config.yaml
num_hidden_layers: 15
hidden_size: 256
n_experts: 128
experts_per_token: 8
d_expert: 32
d_shared_expert: 64
hidden_act: "tanh_gelu"
moe_layers: [1, 2, 3, 4, 5, 6, 7, 8, 9, 10, 11, 12, 13, 14]
router_score: "softmax"
normalize_top_k: false
routed_scale: 5.31
balance_loss: 0.000306
balance_bias: true
n_groups: 4
groups_per_token: 1
init_std_router: 0.00873
lr_router: 0.000977
num_attention_heads: 2
num_key_value_heads: 2
head_dim: 128
vocab_size: 32768
norm: "layernorm"
norm_place: "pre"
norm_eps: 1e-06
positions: "learned"
qk_norm: true
attn_scale: 0.0884
tie_word_embeddings: true
parallel_block: false
extras: ["capped logits"]
init: "uniform"
init_std_qkv: 0.0315
init_std_o: 0.0391
init_std_up: 0.045
init_std_down: 0.045
optimizer: "adam_hyperball"
learning_rate: 0.00419
lr_mult_qkv: 0.5
beta1: 0.9
lr_head: 0.00753
warmup_steps: 225
schedule: "wsd"
decay_fraction: 1.0
decay_shape: "linear"
final_lr_fraction: 0.0
batch_tokens: 32768
max_seq_len: 1024
doc_mask: true
train_tokens: 277300000
max_steps: 8463
dataset: "wikipedia_en"
Below are experts of layer 4 (counted from 0) of a mixture-of-experts language model. Rows are named router (the router's row for the expert), up (a neuron's input weights, with its number) and show model dimensions 0-255. Each number is 50 + 10 x the weight over its row's rms, rounded and kept within 0 to 99.
After each expert's rows: "comes after" lists some tokens at least twice as common just before its tokens as in all text. This comes from a sample of Wikipedia text that the model never trained on. Tokens count by the router's weight.

# expert 106
router:55 50 35 53 43 50 65 55 39 52 87 49 56 45 47 41 67 46 67 58 57 74 70 40 41 38 54 48 56 58 48 60 42 37 68 51 53 77 42 41 53 62 43 40 47 52 56 58 43 58 48 73 52 57 52 64 48 47 46 46 54 61 62 36 48 69 57 31 44 69 44 57 44 50 45 44 50 47 60 49 49 53 50 50 74 52 43 50 67 38 56 50 53 38 58 55 44 44 43 37 60 60 21 57 46 58 41 37 59 57 49 47 44 46 30 41 50 45 45 49 32 42 55 52 40 58 32 33 46 57 70 49 46 49 63 43 49 51 45 32 46 37 60 46 48 54 51 40 31 50 42 53 61 57 47 40 49 49 58 43 48 39 49 52 42 42 50 31 57 62 37 45 40 46 40 42 58 50 55 56 41 72 55 38 33 55 71 59 49 54 47 51 55 48 46 51 49 32 43 54 38 47 59 58 49 50 35 55 43 65 38 60 53 53 51 65 52 30 53 78 62 59 51 48 56 51 48 56 57 49 44 40 37 35 56 54 58 31 58 54 64 38 55 43 36 61 54 41 69 42 59 51 44 48 67 51
up0:43 30 65 49 65 38 32 41 53 60 30 41 63 53 57 63 49 23 40 55 30 60 26 49 49 55 56 59 37 45 56 36 38 82 49 41 42 49 47 54 62 48 55 60 53 43 65 59 30 38 59 53 50 49 44 29 55 66 58 53 58 45 54 37 36 36 60 49 44 49 43 46 57 56 50 56 38 62 49 46 53 57 54 42 53 59 60 42 43 49 45 61 60 49 50 56 34 40 64 54 67 63 65 65 40 34 55 41 57 50 62 43 40 49 52 75 48 48 41 65 55 55 55 51 43 38 59 72 45 40 62 55 42 51 43 44 49 50 41 58 52 42 52 40 45 45 55 36 58 52 48 40 52 48 50 60 59 50 39 37 26 73 49 45 52 43 50 60 54 66 56 46 50 47 60 40 26 42 65 51 46 29 45 53 55 44 38 40 58 41 45 46 45 59 53 47 49 42 62 41 60 56 44 36 51 43 60 52 50 45 50 38 56 56 54 57 72 45 42 54 38 55 50 49 46 36 38 35 53 58 62 42 75 46 56 50 58 55 57 43 33 46 58 67 28 44 51 49 39 43 49 26 64 54 54 46
comes after: " |", " |  |", " |  |  |", "% |", ")", " |  | "

# expert 3
router:59 45 64 48 43 51 39 63 69 59 32 63 48 48 36 53 59 50 48 36 31 36 43 53 63 50 66 47 51 41 30 60 57 56 41 46 35 42 43 52 48 35 44 47 48 29 61 67 68 47 41 53 53 31 64 47 52 42 39 71 54 48 48 69 42 46 51 61 55 35 37 66 56 41 53 62 52 63 54 66 59 38 48 57 36 33 52 36 41 42 54 49 73 45 58 52 61 73 57 66 48 49 43 43 68 65 38 51 32 35 41 59 47 51 68 69 56 39 47 52 65 54 30 46 54 45 61 38 36 47 45 53 26 49 50 60 53 51 60 56 57 48 47 52 58 59 40 37 66 40 57 42 50 56 63 53 50 37 32 34 72 59 66 43 59 33 46 55 50 42 59 46 56 44 41 40 45 45 69 51 56 35 64 51 53 60 34 48 47 43 69 54 35 51 51 42 41 43 41 34 54 61 41 43 35 52 53 45 52 41 55 52 45 58 63 58 51 65 48 39 58 39 51 55 55 45 54 48 47 66 47 41 47 38 57 49 48 48 47 52 52 60 71 47 54 32 66 55 47 38 50 46 56 52 51 51
up1:41 61 47 49 50 61 45 36 56 37 60 60 55 58 52 43 68 47 45 49 45 63 50 49 57 60 38 30 52 56 53 56 51 46 25 58 55 52 58 54 35 66 50 51 52 37 52 57 52 50 48 38 59 37 52 64 47 56 34 57 61 52 45 63 50 75 48 46 57 61 47 45 60 47 48 53 35 60 38 67 54 43 48 50 44 46 62 44 67 28 59 51 57 48 67 52 71 32 60 63 64 44 51 43 63 59 50 36 57 43 67 55 54 40 39 51 48 26 49 44 36 52 56 46 50 44 41 60 45 53 47 39 50 36 58 59 63 67 58 34 55 53 45 47 26 65 35 52 41 50 45 46 62 65 58 43 53 65 35 26 30 67 60 46 39 41 57 30 31 53 54 56 52 40 62 26 37 42 62 70 40 63 44 57 47 43 56 27 54 61 56 45 34 38 34 53 51 48 66 55 46 31 42 45 35 55 59 57 39 56 47 69 44 51 53 47 53 51 51 58 58 56 56 48 54 43 59 45 49 54 42 61 42 57 48 46 53 43 63 47 60 43 60 39 39 42 42 61 50 39 43 55 45 29 46 67
comes after: "2", "\n", "1", "| ", "4", "3"

# expert 112
router:52 61 52 61 58 35 60 41 42 46 59 61 53 45 36 42 52 72 37 39 45 37 61 45 39 46 49 44 36 58 49 50 56 58 58 57 52 39 48 56 57 41 42 45 48 50 35 42 56 58 62 47 42 45 58 57 66 56 47 29 40 45 40 50 51 47 44 35 70 49 50 49 63 56 55 49 58 40 58 49 42 62 33 50 47 45 38 66 46 38 67 63 49 23 59 47 57 40 64 38 64 65 39 65 50 53 45 48 35 51 53 49 53 39 37 49 51 61 47 44 49 59 34 39 37 64 30 46 37 39 78 48 49 61 50 38 46 46 44 48 46 66 40 46 30 52 50 55 39 46 41 47 61 52 53 55 53 45 50 62 41 38 52 53 43 42 51 44 62 35 42 59 70 42 44 64 47 66 42 55 68 61 52 56 58 48 65 65 66 54 55 55 62 41 67 38 63 64 27 43 39 63 63 48 47 52 51 52 62 58 57 49 44 34 51 37 43 61 55 63 38 52 42 62 52 41 52 52 50 65 34 64 38 43 66 32 40 35 30 38 60 53 43 43 56 72 62 40 47 47 44 67 52 37 55 41
up0:58 58 46 58 42 40 67 38 43 64 55 50 40 55 53 55 40 55 44 51 80 45 51 58 52 70 56 41 69 67 36 55 60 55 68 45 58 49 44 46 49 47 33 61 48 61 40 52 53 48 53 61 46 48 49 56 56 49 59 25 51 31 55 63 53 46 28 38 83 52 46 57 55 42 32 55 54 43 52 51 40 48 45 42 44 37 43 53 33 59 83 53 40 32 46 51 62 46 54 30 60 46 44 38 60 49 54 42 57 51 47 53 39 51 49 40 52 57 46 44 46 64 27 46 59 60 42 56 45 51 60 71 45 56 55 54 34 61 49 46 44 51 44 48 48 70 58 40 39 48 39 58 54 47 44 55 61 45 55 57 41 56 78 46 50 45 50 58 52 27 31 56 34 47 35 48 64 52 49 51 66 61 37 38 44 45 62 61 56 43 48 44 48 49 64 35 60 65 28 39 48 53 55 42 56 56 66 64 48 43 46 48 67 43 42 41 46 59 42 46 51 35 42 57 56 54 48 57 55 72 52 52 45 52 53 41 43 41 50 33 48 52 37 60 55 54 69 52 52 57 45 63 36 54 74 47
comes after: ".", " |", ")", "\"", ").", " |  |"

# expert 108
router:48 51 47 33 43 47 58 45 33 56 66 57 50 39 51 60 81 62 45 45 47 75 54 52 39 30 54 40 56 56 53 53 43 50 61 48 52 64 59 32 50 67 44 35 56 52 65 48 50 52 40 54 64 59 71 63 47 36 53 58 54 44 62 51 45 61 69 49 36 71 44 50 44 59 36 53 45 45 50 49 43 57 66 57 80 68 32 54 60 34 57 39 61 44 64 48 44 36 54 46 55 50 42 63 64 48 46 39 52 56 73 48 35 29 45 52 51 36 57 54 46 38 66 46 29 42 61 43 51 48 68 38 43 50 65 40 61 48 39 33 46 48 54 45 44 48 42 32 44 40 56 46 62 60 54 36 42 63 59 40 55 57 40 52 44 39 56 53 55 44 33 46 50 40 65 40 50 53 50 53 34 51 37 47 41 48 50 71 52 49 65 48 54 54 55 59 59 49 62 41 46 41 56 48 49 50 42 56 54 59 33 58 61 37 43 53 54 47 57 65 39 63 40 61 48 60 39 52 50 54 41 45 43 43 54 39 58 48 41 56 63 46 71 41 35 62 37 36 51 41 60 68 63 36 57 63
up1:50 46 53 64 50 57 48 41 38 50 57 49 46 38 64 59 56 38 55 41 45 57 36 41 51 39 52 65 60 67 51 56 61 66 29 67 49 47 44 41 55 49 53 42 33 37 59 55 46 59 35 50 58 34 65 39 33 44 47 67 52 59 42 48 34 52 45 45 37 46 42 67 47 45 66 28 57 50 53 59 70 43 45 56 48 46 55 51 62 37 50 49 57 67 46 52 37 61 48 60 50 66 55 55 54 39 63 59 78 52 57 64 55 54 35 55 53 44 66 63 55 62 60 57 35 44 36 39 62 50 60 38 57 66 45 66 48 58 57 51 41 55 59 51 28 55 46 46 69 42 49 58 47 59 65 56 47 69 64 36 47 41 41 53 55 46 59 33 58 52 57 67 49 50 64 41 67 48 58 50 58 59 54 36 50 55 43 35 49 43 54 54 38 40 59 36 48 32 41 37 56 40 55 41 54 56 59 57 61 52 55 50 73 60 34 57 48 34 67 45 43 42 57 57 61 54 62 39 52 58 56 46 42 39 39 59 39 42 43 41 40 54 53 52 41 67 54 28 48 41 72 55 44 60 60 25
comes after: " |", ")", " |  |", " |  |  |", "% |", " ="

# expert 53
router:65 35 58 46 55 40 42 37 57 35 42 54 61 37 46 50 49 55 65 56 72 57 45 44 50 57 50 48 28 46 56 27 51 51 34 50 50 33 54 54 62 25 59 41 36 45 35 54 38 56 56 47 58 48 48 30 52 60 46 41 49 58 39 33 59 52 42 46 57 48 54 47 29 61 50 60 64 62 55 44 50 44 58 71 37 49 62 45 37 41 46 60 41 52 44 23 37 57 47 22 58 63 58 42 55 53 46 65 62 41 52 61 47 55 53 51 37 40 43 56 48 46 54 69 57 53 40 38 61 53 30 49 58 52 40 46 38 58 46 61 40 68 62 67 49 38 36 39 48 50 61 44 55 46 53 55 55 41 47 56 60 42 43 60 57 50 40 32 45 63 49 45 57 50 45 52 44 55 44 58 53 49 34 44 59 67 53 36 51 35 52 49 47 52 60 46 34 46 51 37 51 61 57 42 57 41 63 50 58 54 54 40 51 54 58 56 48 44 60 25 49 54 50 57 37 47 59 53 60 45 52 54 67 56 26 49 29 60 71 29 62 55 39 48 64 62 47 53 56 64 31 48 58 74 51 57
up1:57 42 46 62 66 61 56 50 55 72 47 44 49 47 62 41 31 43 34 36 47 54 33 47 49 46 45 58 47 52 57 48 42 56 47 26 48 56 39 47 27 60 51 47 63 33 38 65 65 58 40 47 67 57 50 50 47 37 66 68 55 40 63 50 47 62 59 57 51 53 48 36 49 29 65 37 37 58 36 60 67 43 68 40 70 47 53 45 39 47 44 38 64 35 37 46 65 60 48 47 50 48 29 48 51 51 62 46 57 47 63 56 42 44 46 60 72 30 42 61 57 60 43 60 63 34 35 60 57 45 53 50 59 44 55 45 39 58 70 58 55 46 46 51 48 55 42 54 63 53 49 53 47 65 57 48 71 46 52 44 49 39 61 33 49 45 50 47 38 53 48 65 55 34 60 50 27 33 75 48 45 64 57 62 59 75 38 46 38 65 49 63 48 46 51 56 38 48 56 56 51 52 34 41 36 60 50 36 53 47 50 48 52 55 69 47 41 38 35 54 47 44 35 64 57 37 48 40 44 39 43 46 51 49 63 52 60 49 44 49 47 51 51 49 38 36 48 67 48 64 43 47 43 61 51 49
comes after: "\n\n", "\n", "|", "-", "- M", "- B"

# expert 23
router:52 50 64 64 65 52 42 60 42 67 53 45 53 56 44 60 56 45 45 44 38 49 53 46 62 41 58 60 65 41 32 56 49 52 52 51 40 51 38 34 60 43 43 45 34 41 53 56 49 34 43 58 64 38 48 47 41 46 83 46 45 49 38 50 30 37 58 37 47 56 54 63 53 34 40 40 50 54 60 36 36 41 45 50 36 51 61 37 61 47 61 48 62 55 61 53 37 58 58 56 52 69 43 47 67 38 36 46 34 49 34 55 53 78 61 59 53 30 57 57 63 50 35 42 44 53 52 48 66 45 46 50 45 55 52 61 56 60 57 72 50 36 44 49 66 59 57 25 62 63 54 49 58 52 66 60 50 65 50 49 46 53 55 39 48 39 47 40 48 43 66 46 52 48 47 43 58 46 68 50 44 68 53 47 60 59 42 18 52 45 60 48 45 60 38 67 53 43 41 31 50 54 63 46 48 61 44 50 50 46 58 51 70 49 44 44 46 49 31 43 60 48 47 47 59 51 61 46 51 49 67 42 72 30 69 33 64 41 52 42 44 60 47 64 44 37 34 52 56 43 44 51 58 58 49 38
up1:39 55 61 60 56 56 57 48 45 48 67 40 18 33 58 43 57 60 47 42 44 43 52 46 58 55 39 46 55 48 43 53 63 42 45 56 56 48 45 37 46 44 42 46 39 52 63 58 62 56 49 38 65 33 55 69 43 35 40 66 39 51 72 34 56 45 58 47 60 42 64 61 48 33 35 68 45 38 57 59 57 48 53 32 58 42 50 45 45 34 56 44 44 46 46 45 57 44 56 47 65 70 69 51 55 57 45 51 40 49 55 49 65 56 53 58 45 43 56 45 48 55 55 62 46 25 35 51 52 48 64 52 59 43 40 63 58 47 57 49 37 51 50 53 41 64 36 48 48 61 36 50 59 60 47 36 63 69 42 62 49 50 52 55 50 71 54 34 38 62 74 49 52 62 70 55 63 40 73 51 50 88 40 40 43 47 42 41 53 40 61 46 40 51 54 53 54 33 51 50 40 30 51 51 56 55 38 51 54 44 46 55 35 55 32 54 52 52 45 55 37 48 61 38 59 62 61 45 45 59 61 59 54 50 42 43 63 60 52 35 56 63 32 49 42 64 34 47 61 43 60 47 54 59 46 31
comes after: "\n", "\n\n", "0", "3", "4", "5"

# expert 125
router:49 51 70 55 45 50 49 52 38 63 46 68 45 43 50 62 61 35 40 55 57 55 35 51 38 38 28 63 49 46 36 47 33 55 36 60 46 56 54 39 51 47 69 35 35 60 65 35 42 66 50 48 66 49 30 72 61 48 54 59 35 46 53 46 58 36 58 40 34 38 36 35 53 47 33 40 48 34 44 43 49 62 66 64 61 35 55 47 59 37 37 60 64 65 55 45 35 42 57 52 45 61 58 60 47 47 47 62 27 52 48 59 62 62 52 62 49 45 55 62 40 49 36 43 54 46 51 52 70 59 52 46 66 55 38 36 61 50 40 28 54 61 59 36 58 46 46 36 35 47 60 38 56 63 66 34 40 38 65 64 62 48 45 53 56 35 43 38 58 48 58 46 52 33 57 60 47 52 54 50 36 46 50 47 52 40 41 53 60 42 62 39 57 55 56 33 56 57 48 43 47 50 51 42 70 58 39 50 56 56 44 40 73 49 54 68 66 51 66 54 32 62 48 52 47 60 50 38 51 34 59 53 53 57 59 45 51 37 48 51 54 59 65 46 45 59 54 41 49 40 49 65 54 40 45 36
up1:31 77 23 70 64 52 42 56 43 47 60 55 48 56 65 30 55 61 54 50 45 53 45 56 46 48 44 51 70 65 66 54 46 54 57 54 55 58 64 50 59 60 45 44 55 36 53 37 56 38 45 43 32 47 76 55 39 53 60 53 60 39 67 66 33 60 50 42 62 76 53 45 48 37 50 38 29 44 51 53 70 43 43 36 54 67 52 41 56 49 35 39 44 34 50 45 59 54 41 46 38 37 50 68 55 50 57 33 52 43 62 49 24 45 53 58 42 54 49 61 57 44 50 36 52 36 53 57 37 61 57 45 48 46 55 48 30 63 37 52 66 48 60 41 46 68 62 45 39 61 47 62 53 53 37 66 60 66 65 41 54 64 62 39 49 57 55 56 35 52 53 68 45 58 65 58 44 32 57 37 63 54 38 46 46 61 51 49 61 61 48 54 45 42 52 53 45 41 44 56 50 26 39 49 41 48 44 49 61 51 62 59 52 64 45 59 34 51 47 61 47 61 47 67 50 55 48 56 47 43 68 43 53 45 43 48 51 61 48 51 44 41 48 53 50 60 67 50 65 42 63 56 42 59 48 46
comes after: " |", ")", " |  |", "% |", " |  |  |", "==="

# expert 41
router:58 35 69 54 70 55 36 47 61 51 41 48 57 44 42 52 46 55 48 61 38 39 49 53 54 49 61 42 44 55 59 41 34 43 52 51 56 39 45 72 53 34 42 52 29 41 42 61 54 51 53 46 66 49 42 48 50 53 39 37 46 52 43 36 40 47 34 45 62 45 51 56 55 48 69 58 64 68 43 34 46 42 47 47 38 61 64 58 35 66 67 52 38 40 44 30 46 70 60 51 53 65 56 33 40 49 42 48 63 49 59 37 53 56 60 46 49 41 41 42 45 36 62 46 69 28 60 60 65 45 48 51 43 51 50 37 36 44 47 53 41 58 47 66 60 35 40 55 59 49 50 69 51 39 61 41 43 45 32 62 45 34 41 61 52 66 46 42 48 43 45 58 58 48 33 72 60 56 56 42 30 61 54 61 65 59 38 40 60 55 50 25 58 53 45 63 46 58 51 40 58 54 44 46 56 45 63 54 53 36 52 36 36 50 50 67 56 57 52 31 43 43 61 58 58 30 37 38 62 52 46 63 58 58 52 35 41 49 34 36 46 49 38 61 41 47 64 40 43 45 46 67 47 43 59 61
up1:47 34 57 35 44 55 48 47 67 58 61 63 77 39 56 53 43 39 49 40 47 55 53 47 41 43 50 27 50 43 51 53 48 61 79 42 35 38 44 54 52 44 65 61 41 48 42 38 39 40 43 48 61 49 55 57 44 43 46 60 63 51 54 58 45 53 29 67 49 55 28 40 43 49 32 37 63 58 31 53 59 42 55 46 58 61 55 47 58 50 58 46 53 51 49 35 47 55 56 45 43 53 39 69 54 65 60 48 42 45 37 57 61 41 55 47 38 32 39 76 43 56 39 47 57 40 50 30 53 48 31 55 54 56 53 41 46 57 56 43 50 40 64 45 40 38 41 47 64 38 40 50 52 53 53 53 44 57 59 36 37 49 57 51 54 51 40 52 70 49 73 62 63 37 58 34 37 49 59 49 50 79 56 54 54 49 52 67 66 67 53 59 30 49 51 35 40 49 46 31 54 46 40 71 54 43 48 62 46 59 33 57 48 54 66 54 33 52 40 60 61 44 38 50 47 55 62 50 59 54 41 40 40 52 38 41 46 38 60 37 46 48 48 26 46 39 65 44 52 40 49 53 51 57 52 31
comes after: "\n\n", "\n", "====", "  - †", ", \"", "| Preceded by"

# expert 15
router:59 70 43 48 52 31 40 56 37 46 48 49 51 44 38 64 36 49 51 46 38 64 31 48 64 75 50 45 61 47 48 59 56 37 58 59 44 66 55 56 54 46 33 40 46 38 58 60 30 41 35 42 46 48 32 40 47 39 55 53 37 73 59 44 60 54 27 42 41 50 65 37 58 48 44 39 62 45 55 41 40 52 44 67 56 57 71 61 53 55 53 53 37 61 62 62 56 36 45 42 38 45 42 23 63 42 58 49 52 54 51 28 58 40 53 60 53 44 53 59 53 44 47 51 50 67 50 55 41 41 38 62 43 67 39 67 41 41 43 56 51 29 50 55 60 58 45 30 61 59 37 47 57 40 71 57 48 48 57 39 54 57 49 54 50 56 54 60 63 30 65 37 40 52 47 46 54 56 42 56 47 53 41 51 49 74 27 50 70 61 56 59 41 56 46 59 57 60 55 56 60 41 63 65 64 54 41 49 48 54 72 55 46 63 49 50 47 48 51 52 57 64 49 49 48 58 51 35 57 58 43 50 46 33 46 49 61 39 50 35 40 57 42 51 40 60 57 32 52 37 50 28 49 58 55 62
up0:42 62 31 56 51 35 56 69 63 61 59 39 51 57 50 32 52 64 61 51 36 44 39 51 60 57 31 27 61 40 33 52 33 58 61 53 40 55 67 56 41 59 45 34 41 53 54 54 44 35 45 42 64 45 57 64 38 60 63 38 58 50 51 63 46 50 52 48 53 63 37 55 65 34 30 64 64 58 39 33 48 45 38 55 52 58 44 61 45 62 49 54 33 40 38 57 55 56 53 47 45 48 35 56 59 54 41 51 63 56 34 60 54 52 62 62 50 40 53 67 45 59 39 50 37 70 43 42 59 58 49 84 41 42 35 44 48 57 59 58 44 32 51 45 52 49 56 33 50 48 43 72 56 46 53 47 43 71 70 29 53 61 44 40 60 49 59 45 63 34 48 39 43 54 40 46 54 51 62 50 36 49 37 54 48 48 63 57 53 46 49 58 59 51 31 48 57 53 59 63 48 38 47 59 54 43 54 62 42 46 42 43 53 59 43 48 44 45 56 53 39 30 48 59 40 69 49 36 61 60 54 74 39 34 43 41 54 47 48 54 55 52 45 60 40 57 58 45 50 56 58 29 53 58 54 64
comes after: "1", ", ", "2", " in ", " ", "er, "

# expert 47
router:68 44 61 35 37 71 49 50 56 45 39 44 62 44 40 49 62 57 51 58 49 26 61 52 48 48 57 41 40 73 52 44 64 56 58 58 47 45 45 60 50 44 43 60 33 47 54 61 41 41 63 44 55 41 45 44 40 54 44 40 41 59 49 34 52 37 28 64 70 57 48 52 32 38 56 39 57 52 50 43 31 51 40 43 55 65 65 59 52 64 57 57 58 43 53 54 62 55 46 55 49 53 54 49 44 57 45 47 51 55 59 43 43 43 57 45 49 53 46 48 42 37 74 46 49 38 46 50 49 58 56 48 57 52 52 31 24 34 51 44 63 52 56 50 52 40 44 61 54 46 54 44 64 43 53 60 37 32 25 60 40 27 47 57 46 68 54 64 48 56 25 40 54 51 50 40 51 54 65 61 52 48 46 54 41 56 43 47 70 50 34 50 56 39 49 43 24 65 45 50 55 32 60 67 42 49 41 77 52 62 39 43 47 38 56 62 54 64 36 53 54 45 52 65 55 48 55 41 51 45 25 48 68 60 60 64 56 39 28 49 61 57 49 55 48 44 69 43 59 65 44 38 49 44 45 50
up1:57 60 45 43 58 33 36 48 55 42 50 42 48 41 43 36 74 50 45 62 45 54 69 49 44 43 45 56 59 58 72 53 56 59 58 60 67 49 59 38 46 67 37 56 34 48 50 40 60 37 50 68 50 58 54 58 58 51 59 57 51 60 49 29 51 44 54 36 44 60 61 35 54 52 56 50 38 40 48 37 50 55 41 38 55 61 56 47 71 51 58 51 53 51 43 42 70 50 59 25 57 37 37 52 37 47 64 46 66 68 58 35 53 52 67 51 60 24 59 49 34 44 60 41 43 51 39 60 49 47 59 53 48 60 59 44 38 46 40 45 45 59 34 50 52 58 56 56 45 45 28 66 43 32 54 34 49 42 42 50 30 34 45 47 45 56 63 57 62 53 35 49 41 52 70 63 46 60 39 42 52 32 50 58 57 55 51 59 57 33 45 44 67 55 53 50 64 54 52 54 46 34 59 49 31 50 52 59 48 57 40 49 41 34 65 53 61 55 35 53 43 63 47 55 57 49 47 43 54 45 34 38 55 55 63 48 56 53 29 67 46 72 51 57 31 55 72 33 44 45 41 50 46 43 47 62
comes after: "\n\n", "\n", ", \"", " | \"", "\" (", ": \""

# expert 111
router:62 56 41 66 67 57 47 64 48 63 58 39 49 54 44 43 65 49 52 56 53 53 66 41 41 38 57 43 21 56 35 46 41 51 69 58 27 55 35 40 50 55 36 32 53 44 49 53 64 49 54 47 60 45 69 51 49 52 56 38 41 43 43 38 60 61 43 32 43 62 45 50 47 57 42 60 45 49 57 60 46 52 54 50 33 54 38 60 44 38 40 43 64 36 66 60 47 42 61 58 59 59 36 53 72 44 43 58 38 65 45 53 54 66 64 49 43 53 56 54 50 46 57 41 32 49 56 37 46 50 74 45 55 50 47 32 51 34 62 55 52 47 54 54 66 57 28 39 49 59 60 49 62 42 67 60 42 54 63 58 66 46 35 54 42 55 48 31 49 41 29 43 38 49 50 61 46 59 40 53 44 61 47 47 61 64 60 50 43 56 46 54 57 49 56 52 57 53 59 37 62 45 58 33 54 32 39 52 45 56 30 31 53 42 63 51 44 50 45 58 34 49 37 55 54 31 64 70 48 59 50 33 64 42 70 52 61 33 40 46 63 46 53 33 64 45 31 40 42 56 50 53 59 46 52 53
up0:45 72 47 51 40 43 46 38 51 49 32 65 52 47 43 47 36 50 51 61 44 32 39 57 63 46 43 43 49 49 55 46 35 42 62 60 56 64 54 40 54 43 54 57 54 63 75 59 48 46 56 50 47 49 54 72 46 55 62 64 52 48 24 48 49 76 49 48 58 61 39 65 64 45 57 44 37 52 51 26 58 56 58 48 67 51 42 72 33 54 36 43 51 42 59 47 55 71 50 54 50 47 39 55 47 62 47 28 34 60 42 48 53 55 57 47 44 59 55 50 53 28 67 62 53 57 62 56 51 49 63 37 57 39 55 31 51 38 42 58 48 34 33 47 53 39 51 59 44 36 44 36 47 50 41 49 70 51 53 51 54 46 33 41 34 58 54 42 43 44 55 41 57 61 57 49 66 65 54 44 63 40 53 62 39 38 43 45 57 42 43 52 54 66 52 54 56 52 40 58 57 58 56 33 74 61 43 36 40 44 50 69 45 57 61 37 67 37 42 64 43 55 57 34 60 42 22 53 49 50 38 40 62 64 48 42 49 48 47 45 43 29 59 60 61 56 55 60 50 55 46 55 50 49 52 63
comes after: " |", ")", ".", " =", " |  |", ";"

# expert 21
router:51 63 40 57 61 48 35 64 49 51 49 54 52 49 46 71 42 56 49 47 43 55 29 41 55 79 54 48 50 52 35 65 65 35 64 50 41 58 57 60 47 37 29 36 53 33 36 40 60 43 35 45 49 51 47 55 61 49 42 45 39 66 50 57 61 53 27 58 34 67 61 37 37 50 35 37 51 35 52 58 47 47 51 65 47 60 62 44 54 48 60 45 47 45 57 61 62 40 41 51 36 57 49 34 64 55 64 51 49 62 56 41 55 43 51 54 42 49 52 43 47 60 37 44 39 46 54 61 37 46 48 69 31 69 34 60 52 46 61 58 55 45 53 59 45 57 36 30 62 59 59 54 51 41 68 47 50 40 40 23 52 45 50 48 52 46 54 65 51 38 68 49 40 39 40 46 44 52 38 51 45 41 52 48 49 74 46 49 60 72 51 54 41 49 54 45 63 66 48 53 56 33 53 52 57 49 41 43 40 50 60 36 54 61 57 52 57 71 50 48 61 59 50 64 57 55 43 49 53 51 49 28 52 48 62 70 65 35 43 32 43 62 54 34 42 59 49 42 57 45 48 31 39 66 59 62
up1:49 43 50 58 60 39 39 47 58 57 35 45 35 43 41 48 42 49 50 55 47 49 46 42 52 40 56 53 57 46 38 46 42 64 50 48 36 42 40 82 48 51 43 42 58 52 38 57 48 46 37 36 65 58 41 46 48 50 71 59 47 50 58 60 59 53 44 34 35 34 48 72 61 32 56 70 55 62 52 41 52 53 56 48 59 28 51 53 43 49 61 57 44 45 48 34 43 52 64 64 47 75 60 43 54 44 38 46 63 43 43 56 59 53 57 39 47 57 49 54 40 66 63 62 50 39 44 44 64 41 52 50 51 52 37 50 55 47 69 57 54 47 63 50 60 21 63 58 54 29 29 45 58 59 70 65 51 58 55 34 66 65 36 56 49 65 49 36 48 44 49 27 38 39 54 66 57 48 43 43 39 68 59 40 57 40 36 43 53 54 66 46 39 53 53 22 37 58 56 49 46 65 45 53 46 39 42 62 52 47 56 30 39 56 42 47 47 65 39 34 50 45 59 36 46 62 39 43 48 44 49 64 57 58 42 56 46 50 45 40 45 50 36 49 44 56 22 55 60 51 63 42 41 49 48 55
comes after: "1", "2", ", ", "| ", " | ", " ("

# expert 116
router:60 36 43 50 56 42 41 47 44 40 53 60 66 41 41 60 69 45 56 58 39 52 61 32 40 46 52 57 32 40 55 43 63 76 51 59 60 28 52 72 61 46 54 42 37 53 56 46 46 61 57 54 47 60 42 53 52 51 44 58 38 61 68 37 48 47 57 43 33 50 44 56 57 55 47 49 56 30 60 34 30 62 48 62 63 62 50 43 59 55 43 56 41 57 50 49 53 42 56 43 45 64 69 56 53 55 51 44 42 49 58 35 45 50 40 53 37 53 60 47 34 27 53 60 34 63 45 36 47 55 48 40 52 53 38 44 44 30 41 52 51 61 36 54 47 68 42 47 40 43 52 37 61 34 70 52 41 49 64 58 59 47 37 62 36 59 39 47 61 62 52 33 57 41 43 53 44 56 48 57 57 54 40 57 47 53 48 58 62 37 52 50 46 51 50 44 58 64 37 45 50 43 67 43 55 36 43 40 62 64 64 65 37 39 38 35 76 56 42 70 36 65 47 45 51 52 55 48 51 43 29 49 65 47 51 35 47 49 48 41 57 59 58 62 59 53 51 29 79 33 58 41 64 47 55 50
up0:47 52 50 43 54 44 57 66 62 47 49 34 48 62 57 55 43 49 64 63 49 50 49 44 69 51 41 53 51 43 60 68 55 38 46 41 57 39 47 61 39 59 44 52 62 74 55 53 52 49 53 74 45 52 28 65 53 74 59 56 46 43 51 57 56 42 69 29 41 43 57 63 59 52 56 54 51 49 45 25 44 54 56 30 51 35 51 57 51 54 42 50 42 44 47 65 64 60 53 44 31 55 58 51 37 63 46 50 51 37 67 32 42 49 44 50 38 64 56 36 43 49 51 47 63 48 41 59 52 65 47 54 36 45 36 46 51 53 53 47 58 30 50 61 41 78 55 58 44 59 75 51 33 46 38 55 68 37 47 42 52 50 43 52 53 48 46 39 55 51 35 55 46 51 44 52 36 45 57 48 65 37 49 33 42 27 47 63 46 54 42 57 74 51 58 37 43 65 44 64 37 36 40 43 44 51 49 40 41 54 73 40 61 35 52 46 71 45 38 58 52 29 46 35 41 58 42 58 59 57 34 54 43 41 51 44 51 55 52 54 53 48 25 68 48 39 53 59 49 41 52 50 48 55 58 49
comes after: " |", ")", " =", ".", "===", "=="